config.yaml
n_layer: 8
d_model: 640
n_experts: 12
experts_per_token: 2
d_expert: 576
d_shared_expert: 0
activation: "swiglu"
moe_layers: [0, 1, 2, 3, 4, 5, 6, 7]
router_score: "softmax"
normalize_top_k: true
routed_scale: 1.5
balance_loss: 0.000164
balance_bias: true
router_z_loss: 0.0001
router_noise: 0.1
init_std_router: 0.0263
lr_router: 0.000535
n_head: 10
n_kv_head: 2
head_dim: 64
vocab_size: 32000
norm: "rmsnorm"
norm_place: "pre"
norm_eps: 1e-06
positions: "rope"
rope_base: 10000.0
rope_fraction: 1.0
qk_norm: false
attn_scale: 0.125
tie_embeddings: true
parallel_block: false
init: "uniform"
init_std_qkv: 0.0221
init_std_o: 0.00553
init_std_up: 0.0221
init_std_down: 0.00337
optimizer: "soap_variant"
lr: 0.00179
beta1: 0.95
beta2: 0.98
weight_decay: 0.092
lr_head: 0.00445
grad_clip: 1.0
warmup_steps: 200
schedule: "wsd"
decay_fraction: 0.946
decay_shape: "linear"
final_lr_fraction: 0.0
batch_tokens: [65536, 131072, 196608]
seq_len: 1024
doc_mask: true
train_tokens: 625500000
steps: 4802
dataset: "wikipedia_en"
Below are experts of layer 2 (counted from 0) of a mixture-of-experts language model. Rows are named router (the router's row for the expert), gate (a neuron's input weights, with its number), up (a neuron's input weights, with its number) and show model dimensions 0-79. Each number is 128 + 32 x the weight over its row's rms, rounded and kept within 0 to 255. Numbers have three digits each.
After each expert's rows: "comes after" lists some tokens at least twice as common just before its tokens as in all text. This comes from a sample of Wikipedia text that the model never trained on. Tokens count by the router's weight.

# expert 11
router:138115115130149121045154148163109118108134180082090137152195127137173114088163183127111128105161150184163158133102146135144158092157129049136127122064114089146107108157103094077072112112159188111090129162093174167118137133099137080180079121
gate0:129110182183155094097140190046095114105125145105151128116128102182092090139180136129149164133086094110100151149147153188114126084060144094093127167177162107121120156151149106113124125185103056158105096112106081111145180111121125118173139131
up0:159184159088153113100072117148207153168159085159164164135116156149134123086088121072156094120179114080117065147070131150118113100219167125153128072142074156161098123071153099111078135115164166134121104152156171105160160145079111151116082159
gate1:131093152148089121124120142120110096188133099128096152154169107137147146127103117124148078129103134075132063076109221125068145118119158119118140087154092108171142178159153058047108092178127176157143124146102145150156105131136073108089134106
up1:196156142136146123176144184108110145105107191153123167103106147184208128124125072117104119111146107103133149097148118123096120213148162066097171098133151172148092161142119132147178103126209050136143164155115099133150151126117136075084082124
gate2:091161100127122085095105144111106105161135080117096115118107171141131131129186112122146132076208102161121118109079148125179140139171182101196126123139172109101139107156137089106103118134156128118110140171176150129094123169158154186155080054
up2:153117090116118129139129104167131127171116134114170134095138199094148138152070112111159157140111178105118139148132172123163121099054169149076145084130064120092126148141084123159065150078156163102085103124111103080203114125155104111081135149
gate3:161144126086170113096143093095074134090164148127094171128064112124173131102127098139201174145163130141159107123130133133107203104081145094169144135124205097099146058184135135128167169085143153138182148091093158145090123085168183165130135094
up3:108131104144085135142112117114163096161169123134134112170185122147091159145084115115100120172137137143139150108153160108157103158166114127155130114137090095114119202109166125202105140160082176089057086163151107098143194175123101142156090157
gate4:102156084078142115116085141147102180112070128150095088117056099112113104147106107130170170142112154119167145122136110124178095064087130168139116149145120085144070135109190119167154080144131180143092076113122062146106120131129129115102136120
up4:175168148118132171171136104074147086103113138138117120134154081143131156079124162118104112092096151128155135116173112166091167115129134172122118120156115132075135122153137087132096141153156136104102190109135139146108109095163128126148125113
gate5:153077173113105119095163140109107071133138098105169152190179112148150125140119104136114084190186164140133062124110168125166118175143171157193162087140116126148086185070161118119087110114140117140122169149106141159131107124143124129127110144
up5:103162041101090143211116093125138214107058126120108173081128114132157152120185178179116152114140131107150199149155116142141140141115116134107114127123145084141138124111128171154132139072135119090111088093106124136124143077086139154093117117
gate6:118130134073166108159163140130116157124139114155123058150142163110133114088150163132153109093133164181088033121148103124214120128147097139095126044152149082150218081110131143106102166077113102115128123128159154136083078118102157128131118182
up6:139113093113152184106106162183151140088114141134122085205163114070057186132139097083116091179138099098098085111118172130177089101122140116143143109112110131096134160098114131078130073092116067144113193096108130138165116146151156079179059074
gate7:132122133093144097151118143102109114182122149141135160164094083146169152103094135147136090117132144133153135140125160127108143242125115164193136148109185067166141132154074078122162125115070103143077141153158076105163160141118117162121155138
up7:090132165163088161089083091161131111104155095099183132118184093125099125144177115117129175132132075118117188078149149109077104141171088121058135116076140146118051105185136148156184045140166212125107125091150091163135102110096147171128120112
gate8:152091132173157101156113114110099129124129165136066103147080142152135126170148170134167074115134096127079062105151149112128104093120191139105173144126114140178111123175097100099100147113122095150107134101222143170156132074082164114116103142
up8:132069081149125087121159133082168099119136154149142143128107096108136124125144208154118113070094133111080124113141152096097119122132222143161183158153139159151127121121161117152155168132143105132096171126149150174105098082100101076137101126
gate9:061113169125130115141202118140129156186189126155117144141156123110168135115110096095145112136043089174187091144137126110091075208096171127104157216181115120098070198106129157182154155143113094157119104096150189167127117107132121138118157111
up9:120141059158108177087146144050133144138148124120106142161224141101147162142104127126150088085129106112127114112131105089105165135146094123083150101178098121090109180063116154105161156124178111151130159093122135127113099159101090167074160154
gate10:137147102131127146149105095140165156122112129121141153108168105156139115201084134094087155120150121145126118116133116095081066163089124196106151143025120112137137092164102141077124123072108137153118168139084129078173115147116125155181107133
up10:146151106102147115149165094155152119107127118110086152089115095190181122169110195098135141082128131097101159157124131073145116135147095133090123088146107153156160099126130112125138115100148137072097167087098135086126112144111117138120112171
gate11:128119158141172097065091154118185085108086075144104159103142102120185118165122115093087146112177125119111117099102143112149137115079130231149190101127122133073168132160157052042125056167122151104116138179086123142120114136143137101126164148
up11:165114157064146170191103111165101195080166142138160092167186127115149160059109127116154114096106149120126181192126122120125103154126181042161097184113131100145096134148110133141164121177176149120142098134183074107100098177175093171158129125
gate12:125173124128164176190087196148147131152096042147147134131167126128157124112096187158054111058081083119170054122075138146117154087103137071137195104155151097108088067130159175154186104161130122146118120189128071132159149131104142160127117166
up12:137095157111152117162151164125151133114088123135179088105143155069119192132137137138029148134127088177172123140118138110095163119113122065147181119137103088169096101092134149149144094179125103140116118188114091158052179141155169173116142143
gate13:159167168129124156182134165095120151073137099110131091134149136129121114178120178107136102138097135075136153145143064124128145110137165133161155091132080132101171135093103122148065184152125087122097186136088144130120187141143094061067120059
up13:167132131100154126121092218084153107131111141101132098130164129156139105096147064121176160067154154146062142122113193098186157129149082106101122136129137187113121117163147081180131076076201177115076111169132174134090134146141127086155112198
gate14:114179116152105111139117151152116141139065084128127136114189137060137111155097182163194144108114134102140123115168103143129182125126140155145142129115123114069120100121102153126141161076147152194071110131103161132172111138111059153160109121
up14:115098105075158109153092083121102124107139154142126145155105127182136120100102066162169085191137145108099125115121167112118140171134129131141096117156127153163083174147136166152170137119140068072159140147112108150094172145113195141109115097
comes after: " |", "|", ";", ":", " (", " /"

# expert 3
router:101115164123130112121127099165112105170121194125125133157168132113103121161163103140215124162127163078077133119199142123165154102083122092137105110100111165158190092112094086076129090135138165134067133147102124109116093111138157129115097123
gate0:153179153137106112147085108170131101145102124146062120128141069167096136065149126130218182104100142180126043151128111145129144122094137187109179154076156120101165138098085141199195103117163148177127127153090120139109117098140127092105180057
up0:077107145154109121142109141177160118119087130108150091111118155123131159136113143110077141112098153065101179096158121164149107154151142053118084156157109103144132123152163138133105089118118082109166179124100078105160136143117119174114132198
gate1:121126036126108132143099152128170100154105112139150132086148109107133115192067114008117199154136062128108133105147127119147111073118101143103079133126105110121155132135118094196123159143140106095147157182092075142152110118189107134134112157
up1:158103154157111115155093126095153081140081114126075116129154097112117128183078178155173096071115107101149183110075144099086098176109118080155163089133152135150143128102153102110125171169115147100100031120086065140134192126127111084129092158
gate2:060124153163104142163143179066131064127092112172127069095144168153132100123181082106124130086126115146158108130105164133148096173088099150121102127125115133136120112081151173099130177220109121151133107138166134145127153155099118127103092113
up2:087166118172152148171135162064146112182153106101129097161110150163171114172111099123120113112093073182168085109109146104130073135111150069126086109106143133134080145114158137118132078125168147136106120129168141140097145220101107140035092121
gate3:141188079132104110139121141123080115128113109129098114142166133132125161083082141135102110138039141110182115139134148107172119168126088122092125159156132105145161103167131071106115157080088152123136153174200097123117114134105102080096111089
up3:091126148145124183150111163208200134131124119133134117165153138117148080127169078126164136075125095120120158097171180181093174147164168198136154083154072065141100163101116120127115113179149115123089095103171106161128182158210123154159121117
gate4:137129107158115133111139127135081110126097137147164137145104088127112148123153069141151149185113142095085107179154073126061139125136072110108115094083191098142070105126131058103099093056119188110106172128177117123148093068174114136155195109
up4:193060139117121099097206109147148092180188149094072147157146120096135085140134167170121104126099080115158126100127094151135106101193101134135155160094144151096174091102098176081128130139112106158131145160025112132143202136142121138104074155
gate5:195093109138134116168144121136156134143126130119129120075100157166118092101161115101199083119137122117091090127151121156100119157135168126152068103094147109115153076147119133082146130196134139132087133112125101148117090148172097193111043140
up5:107132143114085143081100136112128098081153149176133156158139088105118175155155181129070212132107124129182138162129104104169133105099095098095148146152098124182082127099132112108145122155166139123126131163135210104185133141087102113121190102
gate6:082040130141069101175161104161154148174111160086066137119154101080079119116168128160093087147161157126175162139096151109131186163070125092156133131175055162157137081093062102076082138050098095163161154104138160182186124167072143131103135150
up6:119092112136121115120193164085170185177112145135083125102111078072105085085143153109117095146132164129101176165144117115142151151111119133172130153120074172179208088106075075122063138114108136152141093154127141131161144186049168133106152144
gate7:159114097173100124106060149132080199124099141151162161073111155124139163137087129121184126167129130102080197066119210158104109188196129147112119158188154108091151172101101173094179166152125177168141114085108145098132114158137187162098141094
up7:154080088096043119101151036146166099141122151140139108113198172119146179162105162099123118123155133102144105105109106118111113155185188162122128120086154167124195142164181111139132097119147165123159088104079107153065075161147159183134112096
gate8:110131128150128098057138137021081136125108181173127114081146139158126153169152201155176107185124111167146121167096116095150141143154171114167117137141093120081165122094124118132122079129126149065185158139127160107208141112132151145158127095
up8:087179124141166174139079105095128105109176138154094127104122152178122084126167142143138172174096156163194125138125180155106135112176120176131114146106162118179142155117131101103120093134145142097125058104149107179124133129096146189131108087
gate9:140112075123142148137175140108139098072136110107143101155121159098138101113135079125121075074103132138117128098086104125105148169136148139127154141027083158114069077168161067169112131141146128189172149073200112122145199178111078072192158169
up9:101174119114140143129125144126121096136080149136162167053156101127092121089138138168193125089095085123136156140161148100166134175178140119168077189086142157084112148067122104118151123165138106133139175177159145075159107134127100111135085127
gate10:107108134140143164133194202110148087122076152110109198114096076098108131156135089097115142068194164148109079148122154111124112090146108134171126114170139197079128140104145068126122149126187146165079143145137109192103112086215067129091125135
up10:092142088093174136132113160101104139094129112130149144091146094086119115155104113155134172127075177111134106052121121114145100117126154108120083182105105134095132185116144148102135169110151141102107151073109139126111095113152142188117054078
gate11:157130110143175144108102106136174063086118143198090121122196157161121194177088117083124130112163097118154115134087112127115132143190136128112134167108135100205171144147110155125161109113127165124119123123114175081072128154133105160188083068
up11:094118091150166146118083127090149049127106180078156077153121191138153097160204128139103123105087088150183143142052112129149134153102102138140123152135161127159195080092161131122126152061152119142159157124138128152092229095167098111115135123
gate12:117198106139163092057117094103150161139083076113109221124106063124123134121182101110076136184161119115138157132139111085110111115111171111113080180188099054114084144103138092127089127059086136187191132154079094176163041065171113163128118147
up12:139134124109110131126108099138164100174069118104148160121092075091162133127136151158110145127103075119131128097062159091111147116129154117079158198135147104152138093148137081105093075151163051130172221131120084135132174167136098136174137156
gate13:115156165150125088090115127140120138234147111078150102152152080121153101143105120117148119153127065114175087083102178174147134167147132120113064180149150126074091055116094081106207093105166127155081155104068155138106107189107155113137117159
up13:059202177140128112133127096108087149152110164114067145131164068136193100167075078104150121110131046151094114104085158144194124147153149176117130150194141139160126135128110074136159100117197165165102188116092106150139124140069137148090101135
gate14:141116087188134064126204159116132111080169150092130228142100080190091098103201173101172088080075133127151108159107109133120131189120172167107142116100123105131101153169100086102189099101176149184088177125116146147126127100172180155061178044
up14:136100136164114094065207149113119108100102088084155199118134096119144131143134134116138093138093192159188119142153130154096123141099143132111144135104124126076120144142140110126175125129179100138137163126121152170137066157087157117022168125
comes after: "\n", " |", ".", " the", "==", ")"

# expert 8
router:169099150124134099078118146106039120138107117154166149166131099108071138131111114123123078165106113122162162090177152154160126140156165147162190096122104223165175085125134105119100100162145127133071092125137158083165145053113123125093135070
gate0:129118126173093177194160104133155182140130146102142153121083118109132152145115088140142146092153100151087165143086111128095049147104146141139167074139161187121096083158127113138132134133152129118142198127159098154133139181113187140160187113
up0:077134151089127142124119186098126095099084134094126163143127062111092130104123091109246161102111090165085114150117094170141075131114166165135149116213147111146137115103157205189116113111149085124137178098169149123138125183139155124176162142
gate1:171130120165077123143192075089136116169156086156184093074137147099120172137130106082142084103145114187120126187141127089108100096147155125039146102058126155127200133168078118068122161095115111139121147162191154149132152073146148141111209144
up1:123124182090098134155156109056131137169129193161120094096132114080084172166130152124122102076145152140170138101137158135166120150172177156096095194137115084134113137150142202082128135141163165092123113102172145169156109113206092080079149130
gate2:185136101112121138097136137069098141142110150089070081174149151079073125108066084136113194073168147132111110118133161120142107087111077186114164171144174121115097136145158111141114112109128167091122107111204139098126119056137189122152153142
up2:200151176158081087136205084097153151158091139070119070148132149119112106129085111121185114118194138115111145114110146112123100168079106193116159123221148139139083103096160139128148110160145138056137153086176130120129120147102028093107165096
gate3:091099144083104142098150144155134145151129097139106151095140159124101174063122122159149157082164161160121130060167101138155109158167145123080201188183134126089147142133179098112086163150147092156080138140130120123125195077092147148143126162
up3:189053152088067130130111142130140128149122104169167128103068110096149152085089161148122103110086187140082168133101130111151112158160111118086105127127095144148127106130117093137133115095109169106082167146121142186077135155053196088137120139
gate4:102158202154125098115119138143114110133118187115144115099084158147144124079115108105152145134144158114146184139125186138142134150083203148130165127129103104135077176150136153155180112109094149152120132110137105092074105198153125100139128147
up4:104099107142124160110124175175123105123128093102111142087093098086185177124137111154084123179151093167181103139108074100149117122124168120067142134139139127103148098093198215182099143117165122134076112129117164100098124173130187178119079186
gate5:161096128128130100077144189102158130144058103085138086167124141147160187140113072130186119122112159101157093085150137150060167093125165101161104083090119120101162065104077121128077148126135117077143182115169187149122139161137093162104112086
up5:126106127077083108163107147089144065142072142076129114133156094078172133109134108166141141145065148101099212088110080131129149129170097191154132122085140128120181130129072174126107147143097097146136120114165196104168137146121156158139092128
gate6:181149122162126151118129144131147145111126064125093073080116153063137105127139113130173142144167145120109162104073152102161111155155130147144128125161133186084160120084100091165104133123119054175112145111136055142088120060061181119147069071
up6:177163123128124139087114155089165136126160122102107171152113135090111143154175128145074069077142117087126102120173098139115137134140116184134138101078118150169164099178160070115137183127130159156109150123101144136106134172136130128162196155
gate7:080076183156172101073047161198124117144119123114156164122113114167099184174170168111143109098132083140142119157129112139157121073150163137153150122100151058138104150093170142144169108201115136066111156168172105129150150109121169154061209083
up7:060106092113158118124090065144194084153123171098146098094114065114084147167137187101091084102210085157110143124142085118145195163195063162152107128126174119147197118171101112166141081105109101152115115093113088107148128079126091156161148160
gate8:125133121110178109158112085150156167102111189171140082159145109113149119146117087127142119084182116159143177104128171073093114120105072103107125150104144135162174108190098085152148117144122069183085150086136134141126152119144185133118106117
up8:133098186110129098101200249134088105144106073082165151040115138121098105073153106145117120107124113104133143162121124135183111113187107158119165091114128100091130151011177187119105146190093163079167119196154129143145132093138134130121185157
gate9:129162083128135131105113116103125116118116157116147087115143149078132196110105103115135113119131123098216127138109196185114042138145093178117097166080134098096124143137118146125199210130133109112127159105150102117131166142126105178132111126
up9:097179160112139120145146150192115131105154100055128114109121084094058137142162157100190112145122127179133144157189072104150074093197100135100085075135113103111129144160121158137093083125102136134144106114091158138119171152120094186111168159
gate10:120156114153164116164076135140162171096077080146149205095135122098195158122132114101147165131107100127168127148128071196125083166185167100141116123116092144108197134153159146094061122185127113172178155155167139190043154134185116141134163130
up10:157141165086080123136122155130123125140162171092134083141163054155101092153157117160083061100179137139118105106142159132093133107072101198173127187172146102114099075101131089167123115091110219123136111060067102070188138158124134123103094194
gate11:153126169102131085124111109077173109128124108171061112144141147143092140117080110165158098116121121133126106150136134153126149127162182095105078110126172096075125050155137127126133117045165153122156140137118136127119122146103202113163105112
up11:139069131140147150130127144084081117160118072128140158115089175116148139120137141113129090137170103091130105104105115145118122112108081097112130145164146138091169113138079109148127195132097109097149123100135131180191149154145152122090113139
gate12:154108127155151082086125148208158118076153116134193145062124074124129160119179129163086081125140120152144147134141155146135140107151150106103123156089153158133179120078098141061094102111108130109105131177149132166138198126111125112132150089
up12:156082084143150117109120139147150164149065076189122112127132158169135103133118116144109142134144103119139169144127130119147108133129138097121111182168093073150094099092151165152209136116130131156116117090111102120125160144070175143130093094
gate13:068142197107118085116141193137149106129108088159125082138104121135137100159105116120173123169108196119142152166183145180162141197170169157126172188185208130211113163140120188093124138106131126160131153144086150078161123183063169170134149060
up13:101202137146167137150142093114129157135132135148136172116134101133115177111163161137116093110146134150170121167143190029165107094151148158113147046137102163158105118128117104069114142134104176133109110164167125179168106167162130116153095107
gate14:131113147118171133136165142076103136139086146102156123124061093142138129091122103136193153062089117112191066136140182169153106116121120098149093088112147140096107127123145149161152115132089142152187146183093096142134131193158181183070104113
up14:181109064129132125151137134121111093163115111119061183094121132141124159165090104109172198123100098093101091099089170156132115166157187149133163092121102143159129103117137155142128111150150096119087069059182124152170132187139113165032174092
comes after: " the", " a", " The", " his", "==", "The"

# expert 1
router:121112123100111141106074114113132116160121144168158167164139119092164109094179093162128128124119134121103180137150170089035140151162159136118159086108106155154134166129156111111153103165098122088124174167163124126138141135128186133138147184
gate0:160122033071145055095074123138116101132064106113156147087129125122105102139112109145090155170168122128134159137109172120117128143072100152109139095086166138158095158139132105110154071134114134119144090098109064136094094060093103098119140151
up0:162170190113155148165148162201179144112115088154112109178134155148112132071109068154128167136138152146101117124133144146166135093146144171097083108099198112160146183150170123105203152102129120154105147115140117094122127120099151175124169108
gate1:093134085131131145104116083171150115117147175106139148159117056149099089141128132121122161140135089089155166079115111111068163114160196080149127161087184119132128126169076098135144159125098097135164123091161148099061113172103133141100137100
up1:127166171113117083083195120170120141174133074100089150136143116107162107115126103116151139110116105125121172125129116154144137092102111142169172165076170078138096101185138152144141116119120095148137119107167133136114042178120091086094157116
gate2:106156149195156080059080065112143183065127121159090128156144118150163111158106101109121121155147104100091136100102095126105139102116186118081134151033109146130132156175202089158085101158120118123125110119124106149082123143107151118177137183
up2:108181170154173092112112086172142148082142033152093173109126145137179133120076115097122120145090119180064117112137115150188133152077159120115118125105129093134121115153172124138103152153135116093190091069094169179096113142123147118160113142
gate3:178148163107193120132135129128165133099079110139169119117089151169076121103086124114110140138158114117155136149131071146095153155167091151090087102110161095151093153117120089127107180114110118068115117114145169133133175197120150114064132115
up3:166154105098179179161201174093085188069090124071136122090172145185137095070103122125154182135130138152133183125094085163112128139142114163118136124147151117142108150078168155144166147097169082098200099171114114126136148153122156088104156113
gate4:127081142057135134092124149147134184154050109146143111122169196126136114118106154146117162148104129162126099139163145171079124124105145100059145161127119155154172102102116145107184169125111112161098149108134089145198207110065216075114225120
up4:102139098084156110105177112115112178151141146121119094161166126183138134160130155113172163187137131190122155118129163176127100136122092137113087135088105130088123116150104160105109171144098126119114094157119096121142131131084130103114200155
gate5:111167103174121119110159158131177156122084119181094156122107039154164158058156164161110152122119122112168105182129115137143129108133156101160108099173148095186109101121122131142098136146085147155146124133095093107148089172072107110149167172
up5:142115146038148181140105161156122123124100077104138068214123159153128085169118123118170085103120147170104132136068135150151163181059134169121148119128115108082135159137106105109147102111196088114090100078168112081066163087150175130112110117
gate6:094121119093114108141153173095154086124088099058089127166116152106155127177088129101091098112108172061072093139138138109091091103155163134158117114122155194110153121140158130097114100150137107120114108092157200093075141140154091166072099121
up6:154111129125141200146158121132142141133125107084142145050092075083157166105099159112158114220125111144178079107110164105105073184085141131124198129099112149099079179158137149096115106088092170114143121130123167170145146107129142062148126110
gate7:166164155166187107166186139192111183091188086127075095106131077162127132074129162116140153159176108112100116100156103096113145114171106112133117151126163174139158162192189103133197064129157148134124152072133127170097104112130131127131170158
up7:098114191160137174083120172206127094058141113093153147154171131142160083148154122097113100121104149110116207108091106103087114183132095096112129138093052098130099090116140119199128188099110173155158187077075152154136065113143163125134124119
gate8:133129145119162154126174160096133158109108130130131071038097096095082128163118078117193132150131132194112127083128080120097190142093176174102152092148124120088132135121118091096160061178148129150167101123096156091088141103136120095118137097
up8:111120141104095088158107145127115050102186168123141137183218098153116134104092159127090112115158126138136092130138088112145126106136147168168121174079139108171133153148115130145117136118106133150099140108179124172123121154122162112184054162
gate9:073076151082087232129113126176097185115129073132151146110118109148085117098123145132117105113110132130068106073112141160091112121156032128104108119188114154117162102108160102146097127144170124101173118126143135086085176144103120119160043075
up9:135146211134119119158144095077073094110140094150110130124116150139169128143135105140118152082184111113137114094146125106103168161120116072159107073127162135123076151192170059110150130111120086142080128097121172109182147111138168090144152135
gate10:105120138209113093136127126127109183204145138136118167174113155151179176112099113097157166184173145105134128104113187168098103068105095130124128147085133101083134152072144150176148126137177111098170098132144160110144114145108110120117113108
up10:078136102048156091148141182104151123139100106144137088156141114150157141131102100138086124119121175123105114200145099067154092174178116121130069148171164169137153137155118125115083131132147119094162123164174099162100153159160082094112141104
gate11:175092156152160150120152117113119098135150142185179138144145134083112127165140082121122204159108146124123132120126155165115136135117103074186058102123159159167096149097159163114132073114106116108095141095135114114090088088151099154137161101
up11:126142082147079066115144136055130133154089096123118144086150088120202130072125148072161072113209128197115142149072100168119153120142184173141189133141114108171112134129084095164155127113137118218137116123152163119181127125098133141110136113
gate12:151113125136112133120134141139181092191120114092150158141141125109096140180105163143138121163138087118120165158251107134165131140201117173110159126123132122172115140125171141149085076152149121110137138201075098142130134158126079065153046184
up12:123111099114080162104161126134128127077140131148123090147166135175141103113095101095114160101183169126096071143088141131141118093117184121096140083132191101138180176148168149108147162087115140172113230100170169137115138142107158210150135120
gate13:147110124110119117098119079123162083096153135131142136130087146096125112086131154154140193160143133146082158137138095111159146121087083120114109106166156109123059168167139119127036123114120092107108142083104089134142111106112063094150096120
up13:154135092137116136171116121144102172169125112138157143134081097099137115222156115087133131105128093172095147215112124074083150122146149129140149077094185160138151128139164085079162081128167187124096156090141159174083100141115113110100135147
gate14:099100125064091146090074092052141163094157098113128121093115160191139150177146118124137107157077153089159120122127123192109131175191136152151103161147108134127136140124074126177087077153085121165104155157170191132121144138141159115137112131
up14:098144166093186150162155099124175137113165106126171158146224114099142096128148085104136080185129140123144132105138141106129110113136096152113089186152085148111081164061156185117156087130162172110129080119137097117103116145125066140154142134
comes after: " of", "'", " in", " for", " to", " on"

# expert 2
router:117102067116128122204123119147148144126101076154139115169092107111130090150129078155064096165107159098109133098100164118075166072163172129108112140082140127061081153175144125193128153174141155118183141081142093126144119155070095101096159125
gate0:122064105156176105172185144116178103159127133175142127159084083151116074119177128100155220054128161148133157124119129121093151095135138154139096160140120125099075136129145106149149128089127081109130147064109157146093150168154136159124087127
up0:140109122129123079127175145092082106187125078186155137133086101145091134088173124154168163093125063135128145162107140140101090091094165192105118109166128146161117112135142123150123048131125121076100137012134133104078153137101085159135119097
gate1:149139095129204102188107177091133154108116154173185112115118165159092140145187101155172138133087115092119138134167127148128144139115126080087074130099160109143116147146084098137164116109157056135124114132144128168186130122091180118139184135
up1:113104170170163130076140097153109177141142094118207159135122075137178139125143122159147090121090096126136129149089160122095117137138134100118114083096103151172054184150092160119142116124133141155130168061191106147109104094092101150165095165
gate2:176113140070120154153140139152118158104136145122111146092136124170126122131099119157179101099139102117105109079118060098073073106105116158122112122083116156103178140065180138153131102092125157113174142124118127061125179127191139109106163203
up2:195155144133102158151118152166088135118175178128101123166102110158114087128149198125146163110137168150163101134123129136100131119087152174145105082110101175113146165098165079153120092092164148071173092111074129041094157097144064190131072154
gate3:066200140077121079090122114181110140150143126193094173157153106106166101133174154117188135169103161105135125151164078197072133110134157161142113123105124156099158188156136131165108089185107190119185142117048198137113133068079085128144103127
up3:108168133102110094149095119089154127156134106139061170160167104111122109123122137167216173140112140077065096114125115118126161072130183160138082147119186139051131193109128117127147087171088124158134164140096175160109134096131080145131163171
gate4:136096115175161109152131083094094127149048104130138073114185103081147128095117132155162097151029139161112115195108164106139134153135139156114147132148113088130116131191131119154210147152152119148098151154139166193111120136085120103119167141
up4:118160120065109142089153112156179142132148112147097211144073159128127121157106094057100140116208154121126125087116150166136123126122141161053175115084153146127137148098123080083091086127148095155170089092080097128182118151121140130161106072
gate5:134163107144188107142081142145023137090098102146128128105112126143120099124155178149152095155115114101091189126129119141109125110144160151104130130116128139136147154138134126099125128058084109109074148122107117090041174121165157144072131148
up5:120128140151140131153158081104176170109187128124136148084094180136130111084164148087162132108135132127128133132180129119140103160174162129143099172088157112101107170096137110087155202093207113069152088113073151092155126112144200189109153126
gate6:151137146119146095092128074063117133132092158184221080112128160134179111201080133147136129174106132107125159075135065164128153141117093118154141154144130124204177097113136148114154112177113143083152142145129131075135139139097134115124144097
up6:090117165145075139127122135134130127158166136045086161143133100125106157095150125125180067108173149133108117178126177088163162167154136138133160089148140159062071183166068183109127133101136121122096200093106166119119122140160136113138160155
gate7:184088094122111111217086130122144126118133105157112163087081126113116088088147177121126096085152080138137063156055143020141129029101092178104110189115148175139201096155141108164141109161124126128131130128091056126140125087116136115131180105
up7:126186164106095106143135127127085128125137214127124145168176137149108158109092142061117116163118246108126191115191076188160103131133117104141147095145093116167089155112077146124158141146159089125131105104158191109112078154138170110104082125
gate8:076115210217130138148122101138101080119143147120111106117106131130151163158105137084088114188129150109121176152153164167079168190152139089165116124128165152131158135125118131107135121116117107105179107123115151125124131094165090137121137109
up8:118103183180098133174108186099115103113101144132049144154146082167139158121161080178142105071144129113121120158167145204094168231175173128154203086173141149102128134100174121070138120109119161116147089114124135112136106139141130158087163138
gate9:135140100108137152135112106152122124134145142174117118041116118131136145046099154137172168140133159098139142148142096087115099172143160197138205114123113125142174145139134151117093129071084145094160114137137111127106136169118109120137104094
up9:103095062141097121176110205129140107099133100157145121202120124157166185132120140113134095120122149104098122128161095130064085170155149168200161158091115168112079096121093114160106169179133129104071145040080089115060155130104101097064142140
gate10:106148149204030111168107128131082094116078126121155156100132096140154156132050152099120136144087159151131191074169083120088109151138163106191110144103178090095191168185145120139095049176139159065161074166131144145143156090068193129142137127
up10:081124142128097107134108144153169180137178150172182151141124081165176075095181042095159096159112089104139118150137153141155136104110145099110118164128128111164131075155136096120157231093106117112147147122140104148127100175142089150164125174
gate11:108157162097131164124135116154150122116100096103180107167083141120155151017062137112150122102144104136118062152136111094109123162150191146133172142075144141077143171084086182092089152167166087105110160118150146120081152101080090163109154109
up11:158148106110126173139128140100139195134132118191086154091096092152125120147099071140170086090119127086166182146068147116166170127154096122154159141143074183133169176066117119051170166173093105159118078214171115118084101146153188162103147157
gate12:177143098155097150141130120127134120123088120114177107163141126145096174083124173132125118156098122126158162133083120097168147160086088113108188168165102075125125142138116169074095120125150139098147102100113076108196182074127104082184104123
up12:154123094148091112158177148072136152154121146156126151132072125069162158143131123116148158122168164135114145113160170211110143111189148143132110170119189085106165156103113130130103101101088187119076167139130101168145089142135107131100145071
gate13:133159103143132139157150198145146105127148126110133117187156111132115135148051140151125144114140104124116098133133136110097208137067186082127142097112073172165123099161130162152093173103183145111097102150097077145129160169135123093131138105
up13:183177111105068210169138214186101111047154094102137103166183097091139146115089107144131186105091107146159185110163170146087150176125128078117128099126099123118117122153104092149062096118178156143120073124152048142158124129100145098207124147
gate14:169098130131112137174106169099126132094117125166158008155122067131167154173090127130123173137241118118095137117110130159091205121143092164060111148106148152120155098094070128080122091072091183085109128160095128110095150166144121047092096125
up14:172177148209173143179126091094137128127164096119142070185140137079127064139104101155137113163219164142185123099153124097159160173184088063141071173139111163172145098138100167104165074147098104177112198079139121109175132159069121104088135097
comes after: "\n", " ", " 0", ")", " —", " 1"